config.toml
num_hidden_layers = 10
n_experts = 192
experts_per_token = 4
d_shared_expert = 0
hidden_act = "silu"
balance_bias = false
lr_router = 0.00134
norm_eps = 1e-05
tie_word_embeddings = true
optimizer = "soap_variant"
Below are experts of layer 3 (counted from 0) of a mixture-of-experts language model. Rows are named router (the router's row for the expert), up (a neuron's input weights, with its number) and show model dimensions 0-255. Each number is 50 + 15 x the weight over its row's rms, rounded and kept within 0 to 99.
After each expert's rows: a language model's description of what the expert responds to. This comes from a sample of Wikipedia text that the model never trained on.

# expert 15
router:47 42 40 66 46 57 30 34 60 26 60 74 51 50 35 32 23 26 43 49 21 42 52 37 66 34 78 58 66 69 72 24 47 60 67 54 34 56 51 69 57 37 51 80 55 60 44 83 56 43 65 39 49 32 19 42 43 50 31 51 62 88 60 67 76 34 51 77 71 50 41 49 59 35 26 66 43 49 55 56 47 50 25 62 59 50 56 58 59 20 30 41 53 50 38 40 18 72 46 48 32 31 21 77 60 41 58 67 58 54 36 41 68 56 57 48 50 56 49 67 44 52 40 47 47 63 68 51 36 43 43 70 66 79 66 57 57 66 74 32 56 38 79 56 51 43 69 37 43 19 53 71 64 58 36 70 29 40 58 47 52 43 65 42 92 43 69 37 47 52 46 66 46 73 64 78 57 67 57 72 75 76 62 72 56 68 48 49 33 30 54 69 55 51 54 44 43 31 45 61 43 55 45 27 29 42 52 39 35 50 38 62 57 51 19 50 41 63 59 76 57 43 51 36 62 46 45 43 46 46 50 82 65 71 61 50 52 37 28 29 21 34 14 57 52 46 40 64 70 22 76 46 37 57 49 59
up0:51 48 24 75 54 70 28 53 52 16 31 41 49 39 53 41 35 42 52 61 52 51 50 45 45 23 36 62 57 67 66 22 46 63 35 57 50 29 50 48 52 41 32 67 46 33 68 70 31 74 69 52 62 66 33 32 65 41 67 64 82 40 39 56 37 52 62 56 48 63 30 65 42 48 43 42 54 51 59 53 30 28 27 69 34 47 44 72 50 63 66 55 59 57 76 60 43 47 64 45 44 17 39 64 36 61 26 52 46 64 47 61 44 45 69 87 55 60 44 58 71 31 47 45 49 73 35 37 66 37 42 36 59 67 54 29 70 50 93 48 38 50 78 46 32 63 37 55 44 53 66 26 44 70 67 65 49 62 49 58 53 34 56 54 42 52 59 73 40 57 36 29 65 47 38 69 68 42 30 24 45 46 55 74 52 34 44 26 64 47 61 60 05 59 56 77 42 43 28 51 25 72 63 54 46 49 59 56 49 76 32 26 26 25 49 61 57 37 70 57 91 52 38 46 26 46 54 39 61 42 42 75 27 73 67 42 41 56 17 28 38 54 65 60 50 54 66 50 75 31 50 43 72 71 55 35
It responds to: Past-tense narrative connectors. Past-tense endings, commas, prepositions and verbs such as had, announced, received in biographical and event narrative, plus mid-word pieces like -w- in Bahawalpur.

# expert 47
router:40 49 61 61 55 35 50 51 54 69 66 31 64 59 58 37 52 35 36 53 67 39 46 49 86 61 69 42 43 84 39 52 56 59 61 42 70 38 68 62 69 42 35 42 47 48 54 19 81 36 65 34 58 45 50 51 25 52 14 48 43 35 54 95 47 68 34 82 57 41 35 79 54 19 51 64 63 44 55 30 36 41 61 64 47 74 19 62 44 34 61 32 60 22 63 44 73 33 58 46 66 36 33 59 48 45 36 41 29 64 44 24 40 49 51 47 65 48 60 37 35 72 65 62 56 40 44 54 34 57 70 31 51 64 61 79 29 48 34 69 72 50 39 57 35 50 45 44 70 22 57 52 53 67 25 52 57 46 66 44 36 72 65 35 41 80 45 59 55 43 22 33 39 41 61 61 48 75 64 34 13 47 37 73 47 37 27 27 47 52 63 34 35 43 58 59 55 39 84 65 54 43 45 41 21 43 62 33 31 53 65 47 82 36 39 63 60 45 32 62 56 48 74 44 52 31 62 44 59 49 46 23 50 59 39 48 27 41 71 52 40 32 55 48 77 68 69 52 68 35 28 39 72 57 33 47
up1:64 52 90 24 54 60 53 36 50 27 38 47 60 54 52 39 38 81 77 56 44 48 38 29 55 66 66 56 41 66 32 47 48 33 38 48 42 65 32 53 54 56 56 73 52 44 38 51 33 67 36 51 50 43 26 35 74 41 48 41 63 40 56 51 75 36 59 63 53 81 26 56 43 11 49 36 30 31 48 58 64 26 15 54 73 45 31 37 68 45 44 38 67 92 55 53 53 52 69 58 55 39 33 35 23 54 71 47 59 44 60 64 07 76 16 45 40 54 42 56 83 54 59 61 64 39 48 48 70 45 41 49 57 66 54 56 56 36 48 68 68 44 50 60 44 15 39 29 70 44 45 65 54 36 33 65 44 40 14 73 44 42 60 60 58 24 39 57 59 63 45 69 23 61 49 47 66 82 71 55 28 32 50 50 63 61 64 42 57 41 71 27 48 58 45 35 29 50 38 20 50 42 39 43 53 67 58 33 50 66 50 40 46 42 39 50 70 40 42 47 40 76 64 31 61 55 69 52 31 30 73 68 38 35 52 17 69 35 13 50 48 61 56 61 34 58 54 65 53 57 71 42 59 41 44 53
It responds to: Spaces and ISBN digits. Space tokens in tables and lists, and 78 in ISBN 978 numbers, plus ISBN colons and figures like 80,154.

# expert 29
router:43 63 55 75 53 36 54 61 31 43 39 57 44 66 68 29 57 35 15 47 46 37 43 70 79 14 29 45 22 36 47 50 38 56 60 43 83 55 51 58 40 69 55 57 22 41 49 50 79 62 61 15 37 42 53 30 53 45 11 50 51 46 60 80 69 29 42 87 38 67 70 57 45 55 65 45 39 60 43 52 35 69 27 54 26 57 31 40 46 61 59 25 61 58 37 46 37 75 46 36 31 39 34 38 75 55 45 69 64 44 49 66 70 52 52 57 37 47 62 41 66 19 53 59 41 46 67 36 51 45 35 50 38 24 30 47 40 50 79 61 40 32 77 57 56 59 52 33 73 37 47 62 65 54 54 34 50 49 45 62 35 35 81 65 50 65 84 48 56 38 50 89 55 39 55 56 47 31 56 52 60 55 54 45 61 51 51 61 50 65 41 43 44 51 64 64 65 35 64 46 41 27 48 27 58 31 19 50 55 74 75 62 17 41 28 64 56 55 56 66 75 59 43 84 49 38 68 34 58 55 40 34 52 64 62 46 70 48 43 39 40 41 16 41 55 17 82 59 46 58 50 58 29 62 60 47
up1:55 51 28 56 61 28 53 32 64 23 54 46 77 37 54 76 75 51 35 28 40 55 25 53 27 26 52 52 69 50 54 77 09 76 68 60 53 42 38 53 58 66 73 45 54 46 66 63 46 51 45 55 48 44 47 69 30 58 52 64 67 37 66 81 35 31 67 40 34 44 62 46 57 32 42 62 49 33 49 55 60 35 43 69 60 66 41 53 50 36 52 59 32 54 32 65 44 61 88 70 41 57 57 40 54 61 53 66 65 59 51 42 17 42 39 39 61 43 24 66 44 35 18 59 33 40 39 47 75 50 40 60 63 52 50 50 58 30 38 29 41 45 53 32 34 22 47 58 60 63 40 64 53 42 70 91 53 72 51 32 51 33 63 34 21 35 41 56 54 46 48 67 81 43 77 57 65 52 43 39 46 41 46 73 30 56 76 64 39 29 76 41 52 56 46 59 42 76 42 34 60 53 44 48 49 47 68 57 37 53 63 54 77 27 59 25 58 46 31 52 50 38 45 78 11 53 40 52 78 30 30 43 37 23 83 52 44 35 55 43 66 63 33 70 44 71 39 47 29 58 35 39 70 47 65 22
It responds to: Word-initial se/can. Opening pieces of words after an article or preposition, mainly se (selection, security, seven, senator) plus can, plan, run.

# expert 0
router:32 97 14 45 43 54 34 44 31 51 93 49 30 53 48 35 42 71 64 62 36 41 40 20 49 35 64 39 18 34 36 49 43 44 35 76 66 51 39 49 42 32 45 52 34 41 63 73 55 54 36 75 51 55 56 36 64 44 72 62 41 28 31 49 71 35 50 76 63 48 35 76 37 80 58 62 20 48 71 25 45 34 51 79 43 45 30 47 27 59 68 50 59 27 45 51 74 20 40 44 65 53 56 50 54 35 61 42 30 43 41 69 64 38 40 49 25 60 79 29 36 43 55 60 48 37 72 51 67 37 36 37 66 38 57 58 52 13 45 63 60 64 50 65 35 45 24 50 72 73 61 48 69 35 38 39 73 51 41 22 55 46 21 41 60 54 93 42 61 61 77 38 56 39 56 31 57 41 57 65 64 60 64 41 43 24 49 37 77 56 40 55 48 50 64 43 31 62 55 31 74 49 50 59 59 36 72 41 62 53 52 27 69 54 39 30 41 47 64 61 41 59 51 57 69 71 60 56 56 59 66 54 34 53 42 37 45 33 38 41 51 38 27 77 35 60 39 64 45 43 66 55 58 34 45 38
up1:60 39 93 52 61 29 79 28 52 45 50 33 40 14 47 23 48 77 65 30 70 61 33 53 62 79 47 61 22 84 19 35 67 12 60 16 40 48 57 46 43 37 46 29 35 52 47 50 49 45 66 59 43 54 22 47 23 57 60 05 69 58 59 74 58 63 40 45 54 44 52 33 42 33 36 51 51 40 34 58 54 75 41 37 43 32 52 59 43 55 45 44 37 41 57 48 47 45 67 45 08 51 63 42 58 54 61 62 41 58 67 60 44 42 38 38 65 36 54 48 47 61 59 56 54 30 56 63 39 52 51 46 66 54 71 51 69 64 42 55 62 42 48 62 33 48 29 41 18 59 61 93 40 58 50 52 64 56 57 60 48 68 58 39 30 44 66 74 42 68 42 64 46 61 50 55 58 53 50 59 49 56 61 52 99 59 69 43 45 64 50 21 43 53 53 10 49 76 42 47 57 53 72 55 45 38 52 33 69 34 66 57 17 65 47 44 56 54 63 36 71 69 29 45 53 34 73 52 50 49 48 48 58 54 30 49 48 37 56 56 73 25 31 17 53 64 46 48 31 24 56 61 37 54 53 68
It responds to: Time prepositions, months. Prepositions before dates and periods, mostly in, In, since, until, from, plus month names and their pieces like Nov, mid-August.

# expert 51
router:43 49 17 61 33 45 62 35 48 53 53 32 36 49 48 53 50 40 55 31 49 56 66 39 71 67 32 29 54 27 56 46 37 48 43 64 51 42 58 47 65 68 45 32 36 86 78 53 53 72 40 30 27 43 37 35 50 58 61 36 56 69 50 69 43 67 36 31 42 29 91 22 70 69 55 52 63 55 54 29 72 36 71 31 60 40 54 41 45 66 54 38 59 48 73 56 45 61 55 69 58 30 29 13 71 50 40 31 48 40 41 40 42 58 71 65 60 50 41 41 56 24 77 27 49 44 19 53 39 57 77 63 63 66 47 30 29 60 36 67 46 45 53 62 52 25 34 52 59 36 77 46 14 38 61 51 35 76 59 53 43 52 60 32 50 36 63 59 59 48 31 62 32 26 70 53 49 60 60 58 45 41 46 25 27 63 40 72 62 75 46 52 55 44 66 68 84 53 68 38 26 36 62 26 31 36 57 43 49 67 50 58 37 58 54 57 28 52 33 14 39 65 70 69 43 38 58 35 32 65 33 41 58 50 35 65 52 50 43 27 61 68 30 63 65 44 84 50 49 61 70 37 42 90 59 56
up1:66 52 67 40 52 58 49 68 41 63 57 38 58 60 37 30 51 65 57 59 65 76 51 38 62 61 52 61 51 31 51 35 42 55 65 49 35 51 54 80 61 81 33 76 48 51 43 69 47 67 30 43 29 41 53 44 40 49 50 55 65 31 72 35 61 39 61 42 46 60 57 45 55 31 83 73 41 41 68 52 35 47 80 75 54 50 51 58 43 31 51 28 64 48 46 43 52 31 48 40 61 69 50 41 48 65 36 77 38 63 24 84 55 34 40 20 54 41 81 60 55 41 57 50 18 45 56 76 22 57 52 45 49 72 39 48 43 21 53 57 59 33 62 63 55 50 34 55 14 57 53 56 42 37 53 60 49 86 59 66 59 33 51 72 22 47 29 63 53 58 45 38 22 34 32 06 59 40 55 23 52 33 67 67 65 70 35 46 48 05 56 23 48 52 42 05 69 42 46 44 35 39 30 65 78 51 63 50 53 59 61 39 53 37 58 53 40 47 40 47 44 46 48 71 64 59 33 59 83 60 54 88 61 39 43 35 67 49 40 60 50 52 22 32 70 63 75 36 49 38 57 58 69 64 34 41
It responds to: Single capital initials. Single capital letters starting a word split into pieces, mostly S, T, K, M, H, J, as in King, Keynesian, Myanmar.

# expert 50
router:33 41 55 67 49 44 52 49 57 40 78 52 36 38 29 20 43 29 77 58 35 48 44 44 72 53 42 50 73 34 53 43 45 33 40 51 64 52 76 53 58 52 63 65 56 58 87 54 55 45 37 37 44 41 34 22 47 42 56 09 40 43 58 55 69 56 40 42 23 44 54 66 54 67 40 37 39 43 23 78 69 50 57 49 47 54 40 55 71 47 65 25 53 50 45 22 47 38 30 57 48 66 63 52 54 41 55 70 66 66 27 61 26 76 49 25 45 49 52 72 44 28 61 37 45 22 44 49 60 46 36 57 65 43 40 62 53 47 68 49 31 43 23 35 56 58 53 47 75 67 62 37 43 49 38 50 15 66 34 41 38 94 32 52 57 52 76 24 33 32 41 40 35 43 59 22 21 55 40 52 54 33 56 32 58 53 62 33 27 46 33 36 48 53 50 33 57 38 83 54 55 62 50 38 12 21 43 72 48 53 45 52 62 57 61 66 44 61 24 71 53 61 59 16 47 84 41 38 66 48 40 74 40 83 43 56 30 42 89 46 51 53 63 42 31 75 41 63 50 30 58 55 73 40 39 57
up1:76 36 69 49 38 32 73 52 43 57 50 64 57 60 61 29 41 36 44 54 38 64 53 59 63 50 34 58 46 48 57 62 62 80 62 41 65 51 38 56 35 53 51 58 52 60 61 47 52 53 49 63 24 36 48 64 44 31 49 55 46 41 68 61 56 42 71 79 96 53 83 69 30 12 35 37 69 39 42 51 44 27 80 43 17 44 40 71 73 67 48 48 57 56 36 22 50 66 81 78 35 52 52 39 84 26 50 39 44 48 39 54 56 40 59 00 55 20 52 58 30 40 67 43 53 52 35 62 48 45 48 29 62 52 47 46 29 46 02 69 76 52 56 69 55 32 65 61 49 53 33 53 47 43 55 81 52 42 46 41 14 45 51 37 29 67 61 35 47 67 80 49 31 70 64 49 61 32 66 65 47 41 53 33 37 72 38 22 47 29 57 48 62 56 28 49 45 59 56 44 63 31 49 59 50 49 56 48 44 61 66 66 61 51 52 57 51 65 35 39 37 40 63 57 72 55 38 41 37 25 16 43 83 41 44 30 35 50 60 41 59 59 59 36 66 58 65 68 43 40 54 36 23 64 53 30
It responds to: Syllables in proper names. Capitalized first syllables of names and places like La, Lu, Hu, Du, Jo, Ka, as in Hugh, Dutch, Dumbarton, Schuyler.

# expert 32
router:47 49 43 53 35 51 31 18 62 54 89 42 34 73 52 34 27 32 47 44 37 72 45 63 85 55 56 52 31 61 38 68 63 43 54 89 57 44 48 38 28 62 56 44 67 54 38 82 54 59 47 31 47 28 55 73 64 60 15 61 50 48 75 76 59 70 77 40 37 71 59 67 54 42 69 83 58 45 66 52 40 58 69 65 45 47 39 43 43 12 75 22 32 39 57 59 36 36 37 62 50 31 28 42 47 55 54 55 54 69 51 54 56 53 56 21 46 63 46 33 28 36 69 58 49 52 52 30 39 57 47 60 61 37 56 74 62 62 60 81 39 39 60 35 62 53 58 64 40 47 43 66 42 40 62 61 51 47 30 22 46 48 53 38 42 63 58 46 68 46 48 52 32 99 75 53 34 51 44 46 59 63 65 64 46 38 23 63 50 59 47 74 29 52 75 70 44 14 62 31 18 48 57 67 53 72 44 61 46 35 46 45 44 47 54 45 49 31 59 61 71 68 62 38 54 53 60 21 38 52 38 58 52 56 46 48 34 55 38 72 48 42 57 63 17 24 57 57 43 50 74 58 44 82 29 64
up0:46 62 44 80 47 56 65 66 30 56 45 47 65 34 62 56 40 40 34 20 34 42 41 37 41 55 31 56 72 51 40 28 34 18 44 68 32 47 69 36 45 40 70 79 28 50 52 91 49 70 57 77 64 68 41 39 51 25 62 35 73 85 56 68 76 53 28 72 57 36 63 33 52 60 55 50 54 61 32 47 55 30 65 37 41 66 63 50 49 54 52 53 52 67 44 49 14 37 57 65 47 74 45 73 52 44 11 65 50 58 58 47 72 31 75 48 76 37 36 34 27 43 18 55 32 51 37 81 55 41 65 37 46 47 66 46 50 39 25 46 46 45 35 65 78 50 35 53 38 64 31 42 58 58 66 70 87 77 70 33 54 36 61 37 35 40 52 36 38 36 33 45 73 51 44 47 53 46 67 74 28 31 27 47 45 53 57 25 52 55 23 41 51 53 50 58 49 62 36 58 55 50 46 49 53 65 44 55 20 46 24 51 55 86 59 51 42 60 50 35 47 37 42 59 37 35 79 72 53 56 66 38 50 39 57 56 74 69 59 59 41 60 64 41 42 43 77 28 61 37 30 25 49 37 36 50
It responds to: Measurement units, f-i words. Unit tokens like m, km, mi, ft and m2 after numbers, plus the i in f-i words such as fire, field, fictional.

# expert 25
router:72 72 37 48 37 33 52 49 46 65 43 34 53 52 32 80 50 61 30 32 49 47 23 46 39 38 49 57 52 37 26 61 41 26 38 43 51 51 54 61 36 70 49 25 61 37 46 34 63 38 35 61 54 67 42 41 27 50 28 42 42 54 49 30 21 47 64 68 70 49 47 64 37 51 65 65 22 58 37 41 45 61 65 49 50 54 31 32 54 58 36 53 46 54 12 42 56 70 44 26 49 70 26 38 57 26 38 62 30 64 37 77 46 52 28 27 35 51 42 18 43 53 61 54 53 44 49 87 64 59 42 29 40 44 46 42 49 86 35 99 58 58 59 52 55 61 71 43 50 36 62 42 25 64 79 69 54 27 70 58 47 57 59 67 47 57 54 31 23 86 40 47 47 58 38 44 70 59 57 53 62 54 69 52 51 25 69 75 59 37 43 36 31 47 43 58 46 58 81 47 65 18 50 37 54 46 52 62 37 11 38 62 61 38 57 33 50 20 61 34 19 55 52 33 34 38 34 59 67 25 40 40 53 53 54 71 74 51 65 22 51 69 24 64 59 55 52 71 63 49 53 63 34 33 30 50
up0:46 61 63 46 56 63 45 53 51 41 49 24 31 54 34 44 45 62 54 41 44 54 40 66 35 47 39 55 36 77 49 46 83 73 69 10 61 54 67 34 67 43 47 58 59 34 52 51 39 46 39 56 62 52 58 67 66 58 47 42 47 76 65 69 58 39 72 50 41 53 33 82 44 62 44 30 68 74 53 49 66 30 43 43 29 43 58 29 63 38 42 55 41 71 40 51 11 41 57 72 58 57 62 64 37 54 74 56 26 47 25 74 58 46 41 40 84 39 50 21 36 49 60 39 39 38 40 38 48 45 53 57 71 38 76 61 38 52 45 57 60 50 30 51 41 69 59 33 39 92 28 78 44 44 50 27 40 61 48 37 47 60 41 48 21 55 52 38 92 36 47 64 56 52 46 36 40 66 33 99 30 47 56 57 64 42 45 55 23 36 63 38 44 51 54 38 42 39 55 31 57 59 58 42 78 40 47 60 43 71 50 46 51 82 82 57 33 70 48 45 65 11 23 49 66 42 32 48 28 30 88 49 55 28 37 53 44 78 36 76 67 33 46 29 56 57 64 46 50 40 60 36 39 41 52 35
It responds to: Word-piece continuations. Word pieces inside longer words and short words like part, form, into, as in sch-ed-ule, ar-tic-le, s-ing-ular.

# expert 11
router:75 61 43 64 60 57 32 30 61 54 30 61 53 41 56 47 60 67 30 56 62 42 79 17 75 69 44 40 40 58 49 40 79 56 41 27 67 25 78 52 59 25 32 48 47 64 37 31 42 40 34 63 41 44 67 50 37 80 56 74 29 56 61 46 36 51 49 67 20 64 48 46 50 84 34 67 57 48 30 32 51 56 71 47 73 61 46 53 38 33 63 62 58 49 54 63 64 59 72 46 56 67 66 28 35 30 46 62 50 54 48 46 26 58 43 56 35 66 47 38 33 44 57 39 39 45 29 51 59 59 68 44 54 54 43 51 86 12 54 43 69 61 34 58 47 34 64 48 62 28 39 66 57 58 45 56 53 46 33 43 58 24 48 43 45 34 68 54 54 74 46 62 34 54 47 42 69 55 40 66 69 56 64 19 31 80 37 55 59 75 27 61 32 51 53 43 83 53 61 33 31 44 51 32 58 30 22 48 21 31 41 85 34 57 50 63 47 76 28 42 52 00 53 53 43 28 32 52 34 60 76 31 52 39 34 53 39 71 35 35 53 53 65 36 65 36 50 32 50 40 44 25 55 72 37 40
up0:63 46 56 50 51 42 32 66 46 37 54 38 42 51 43 36 51 70 46 50 40 68 60 34 36 51 21 50 44 10 75 47 77 36 91 53 70 59 47 47 65 56 43 42 83 53 76 36 44 53 49 35 29 57 53 75 51 51 65 43 40 49 24 43 45 45 58 31 68 62 30 63 62 29 66 53 57 17 53 46 67 43 38 37 51 56 60 47 47 22 42 46 56 66 66 66 67 61 65 27 54 41 55 21 67 58 43 35 61 27 25 43 61 59 18 58 42 15 56 61 31 48 66 53 51 38 56 57 53 68 59 49 59 75 57 62 46 62 77 79 64 50 48 55 27 44 46 57 47 36 77 64 53 30 70 36 67 38 35 46 60 48 78 60 28 43 57 57 50 76 50 45 32 40 40 36 48 60 53 44 67 58 60 49 78 77 42 43 70 63 80 27 35 50 77 14 58 61 56 26 44 39 40 55 42 39 79 46 44 65 57 41 25 32 69 45 48 66 55 31 33 56 43 58 28 48 49 54 33 47 47 44 65 23 44 51 76 50 60 64 35 28 44 47 80 12 39 78 78 34 29 44 40 58 37 41
It responds to: Compass and word stems. Directional and size words (North, West, high, long, own) and mid-word pieces like th, mb, ine in further, member, Engineers.

# expert 39
router:50 25 33 62 25 44 64 51 62 71 65 42 31 60 55 55 55 56 23 42 77 50 53 69 19 55 57 46 68 53 75 47 68 43 60 43 40 52 64 47 56 77 32 72 33 47 51 71 44 35 29 64 74 35 38 67 52 58 36 89 79 57 53 57 51 60 42 66 68 36 31 42 57 19 35 34 37 38 62 46 77 55 49 63 43 57 34 65 45 58 61 47 42 60 56 58 48 42 57 64 40 36 66 51 53 67 35 54 56 74 49 73 74 64 39 52 41 59 14 62 82 55 41 28 32 74 59 49 72 36 30 69 44 33 36 46 49 40 46 45 31 64 32 57 45 50 26 47 35 45 73 33 23 61 70 20 41 74 36 10 23 49 44 54 40 56 44 51 66 42 65 48 41 32 45 48 43 47 53 36 45 50 62 56 40 53 73 45 40 55 54 25 59 54 26 64 37 18 39 33 60 65 59 43 40 54 39 66 79 56 50 59 52 51 82 74 36 27 49 09 41 44 40 54 49 46 50 32 28 54 56 42 19 22 82 56 49 42 60 58 34 69 53 65 38 51 53 19 48 58 35 78 46 48 44 31
up1:44 39 03 46 68 54 37 52 15 52 38 50 34 37 81 64 32 48 50 44 73 25 80 62 43 51 63 43 18 52 39 46 65 55 63 42 43 41 57 19 58 75 35 55 84 56 61 37 36 63 42 63 80 47 28 37 65 70 43 44 57 63 29 42 58 69 22 65 41 45 50 52 58 62 68 61 59 54 49 48 44 61 47 73 55 49 54 36 41 66 56 47 71 40 63 58 38 55 51 44 58 51 71 52 18 62 33 54 59 33 63 45 49 57 64 56 54 56 34 36 63 65 48 57 80 62 31 51 41 56 68 55 53 56 35 30 69 62 79 40 48 28 35 44 57 51 59 34 32 44 64 35 53 46 38 64 61 45 51 25 54 33 31 32 59 31 35 51 47 67 48 38 27 46 48 35 27 37 30 36 58 50 47 94 24 45 44 52 51 41 23 47 42 62 55 66 59 49 38 73 45 72 80 78 15 29 44 59 64 27 45 93 51 52 69 58 39 49 63 59 54 45 66 29 44 49 65 64 36 32 46 57 63 03 47 38 45 47 59 57 58 57 48 50 72 38 20 47 38 41 34 76 70 31 31 51
It responds to: Capitalized name beginnings. Opening pieces of capitalized names and titles, such as Dr, Mar, Ba, Col, John, New, often after a comma, pipe or "of".

# expert 43
router:56 53 71 18 76 52 51 54 37 48 54 29 34 27 34 50 59 44 71 41 48 44 44 78 36 39 80 36 53 47 53 72 54 85 45 64 29 36 50 74 61 55 17 50 69 72 36 54 44 45 59 39 58 43 21 38 45 21 99 47 49 31 76 49 45 64 40 44 44 71 53 53 28 49 26 67 74 26 43 33 49 63 42 59 63 48 45 25 58 46 52 31 49 47 19 65 21 41 70 48 59 29 30 37 55 30 45 60 62 52 51 46 59 42 60 44 41 64 59 38 57 34 49 51 57 36 49 62 37 78 67 84 62 29 56 43 41 31 62 49 47 27 52 44 26 76 64 50 64 38 52 56 53 29 68 58 51 54 51 18 47 61 52 27 73 45 51 56 66 54 47 60 55 50 41 43 60 73 62 21 51 41 68 54 52 39 25 76 47 51 41 60 19 48 48 26 31 61 59 36 41 81 46 63 70 34 58 59 61 74 44 76 59 67 43 38 60 47 70 62 27 49 35 61 36 34 55 55 20 32 35 51 13 47 55 62 72 52 34 42 23 44 61 66 43 24 68 55 34 56 66 51 56 59 42 55
up1:68 39 52 41 61 24 57 26 69 43 46 74 43 60 62 80 66 68 36 79 60 31 56 55 51 66 27 50 37 44 48 42 80 67 63 18 61 43 52 53 48 24 61 56 63 33 54 47 58 24 73 35 53 61 69 54 33 55 59 69 51 57 11 42 53 59 55 39 86 60 19 36 33 56 56 30 48 39 69 67 22 50 46 21 83 53 63 26 63 42 48 49 82 32 40 44 46 57 63 39 55 44 34 63 67 57 50 88 44 41 56 55 51 81 66 55 44 31 80 52 52 35 30 56 41 47 22 33 64 53 61 27 56 63 76 42 85 40 35 41 59 45 48 57 39 41 30 21 27 68 52 64 55 59 63 32 51 54 51 58 67 59 44 71 56 50 44 39 51 40 53 60 48 24 39 40 50 61 40 60 56 48 25 59 63 57 57 58 67 34 51 43 07 51 35 41 42 44 54 73 67 56 54 55 51 43 66 36 23 40 56 35 47 48 54 43 67 28 40 78 53 58 54 32 58 34 21 59 62 46 43 66 47 48 30 65 30 54 25 46 78 63 47 42 71 41 51 24 51 48 70 74 48 24 45 55
It responds to: Name consonant pieces. Single consonants or doubled letters inside proper names and words, as in Chan-n-el, Rus-s-ell, Big N-ick, C-app-iano.

# expert 58
router:70 38 63 66 40 94 59 14 51 62 58 52 46 46 58 45 71 47 30 36 47 46 53 57 45 31 69 39 69 45 58 63 36 45 61 55 28 80 47 44 62 36 47 43 43 53 34 51 46 43 53 39 60 17 46 26 30 35 68 49 49 84 49 58 66 53 32 46 24 43 94 55 68 41 40 45 30 55 50 49 49 63 76 60 57 55 25 53 60 39 50 34 59 61 79 31 19 31 60 52 47 58 21 35 46 53 59 49 30 70 64 35 33 56 67 36 36 73 54 35 63 53 76 41 27 33 47 54 43 63 30 57 59 48 63 45 51 17 25 70 74 60 50 42 55 41 61 67 57 70 61 42 53 21 60 50 78 43 67 54 43 09 55 69 65 64 60 68 48 44 48 64 51 29 51 69 41 45 39 38 35 47 40 62 67 22 71 58 40 61 55 64 67 50 48 66 41 51 38 78 16 65 48 57 35 72 39 48 59 33 34 66 55 52 55 50 62 34 79 66 41 61 51 55 65 56 50 64 45 53 23 53 24 40 53 65 47 24 24 46 41 29 30 55 38 55 25 68 65 67 80 70 40 37 42 65
up0:42 64 63 49 53 42 33 53 62 41 34 63 60 49 47 49 52 32 62 58 61 56 56 42 49 51 53 45 48 41 61 35 49 65 60 51 61 46 19 37 92 48 47 48 32 83 30 66 37 41 64 43 36 68 34 54 51 46 68 53 51 62 52 48 50 47 85 88 57 37 27 28 32 23 55 70 47 70 52 45 39 51 38 38 48 62 53 14 53 43 60 63 33 36 30 48 47 56 47 51 25 19 75 72 50 56 41 19 50 36 49 75 55 35 46 34 74 63 28 67 56 56 52 50 42 55 51 64 57 87 99 73 40 73 42 45 57 43 54 62 35 43 36 44 31 42 40 57 46 72 42 25 22 42 69 48 46 77 47 45 26 31 38 38 26 59 53 69 43 58 16 69 51 55 44 42 35 73 24 44 38 72 49 51 40 59 47 33 50 44 33 19 41 61 33 61 42 55 37 28 56 89 59 29 77 65 42 67 42 58 43 63 64 53 17 52 37 61 77 32 45 43 64 80 42 55 52 62 50 65 60 57 64 33 54 71 37 61 61 37 79 35 42 71 41 41 48 57 52 57 32 58 41 43 78 48
It responds to: Name-initial syllables. Opening syllables of proper names, especially B, Lo, Mo, Bar, Bri, D, plus inner pieces like rd in Gordon and and in abandoned.

# expert 5
router:59 46 45 50 93 62 42 59 61 56 73 36 55 48 61 25 76 38 46 65 31 49 64 57 49 72 42 28 38 44 57 43 68 65 58 30 68 44 44 55 42 89 54 25 82 43 38 39 22 43 40 49 43 76 39 29 57 48 49 42 79 54 51 61 38 66 38 65 52 42 59 67 44 44 36 39 41 72 50 31 47 52 66 45 68 31 38 52 40 49 53 31 43 17 63 71 52 40 49 51 60 54 64 47 43 48 30 58 41 62 46 63 60 28 47 52 64 21 19 66 38 59 50 42 57 68 41 74 63 59 62 32 36 57 57 39 30 46 51 43 23 76 43 53 34 44 34 55 54 45 66 61 24 49 30 13 52 62 53 50 22 60 35 43 60 26 43 58 65 32 56 78 50 23 58 34 56 51 50 39 32 36 70 37 46 24 45 15 29 32 34 24 43 40 24 49 77 35 69 36 74 44 66 50 27 52 33 58 44 66 91 63 55 35 53 68 70 56 53 55 55 63 38 21 58 29 61 47 43 48 45 37 53 53 75 58 44 88 51 78 49 52 19 63 67 42 52 20 57 59 47 53 44 43 65 49
up2:72 46 57 43 64 52 41 20 41 41 54 42 37 80 51 63 59 45 65 61 55 50 29 62 72 54 52 68 23 55 39 37 36 31 70 63 59 94 20 58 48 35 55 62 57 75 37 33 46 44 55 57 63 63 55 62 38 47 62 38 30 48 29 23 42 50 41 41 47 49 40 43 60 36 41 64 44 43 30 54 20 64 62 45 62 43 67 68 74 56 31 71 40 37 49 52 58 62 39 55 63 55 49 65 76 52 55 52 21 40 52 51 90 43 27 39 55 66 53 46 58 47 44 59 52 50 37 46 41 51 36 36 31 52 64 42 61 31 51 33 68 61 72 33 45 50 53 53 62 69 78 52 32 49 51 60 71 37 14 50 35 37 39 68 32 53 44 66 24 49 56 48 29 36 56 57 61 74 79 42 66 44 53 74 61 43 52 54 38 46 65 59 62 48 65 68 51 36 59 54 59 59 68 70 27 28 48 30 41 57 76 38 75 70 52 14 35 49 62 36 60 43 71 17 26 32 67 46 35 35 47 30 65 17 31 61 59 43 53 23 92 66 39 76 56 56 52 56 25 75 81 53 60 49 45 21
It responds to: Space before word. Bare space tokens after articles, conjunctions or prepositions, splitting a following word off, as in the brand, A few, MPC · JPL.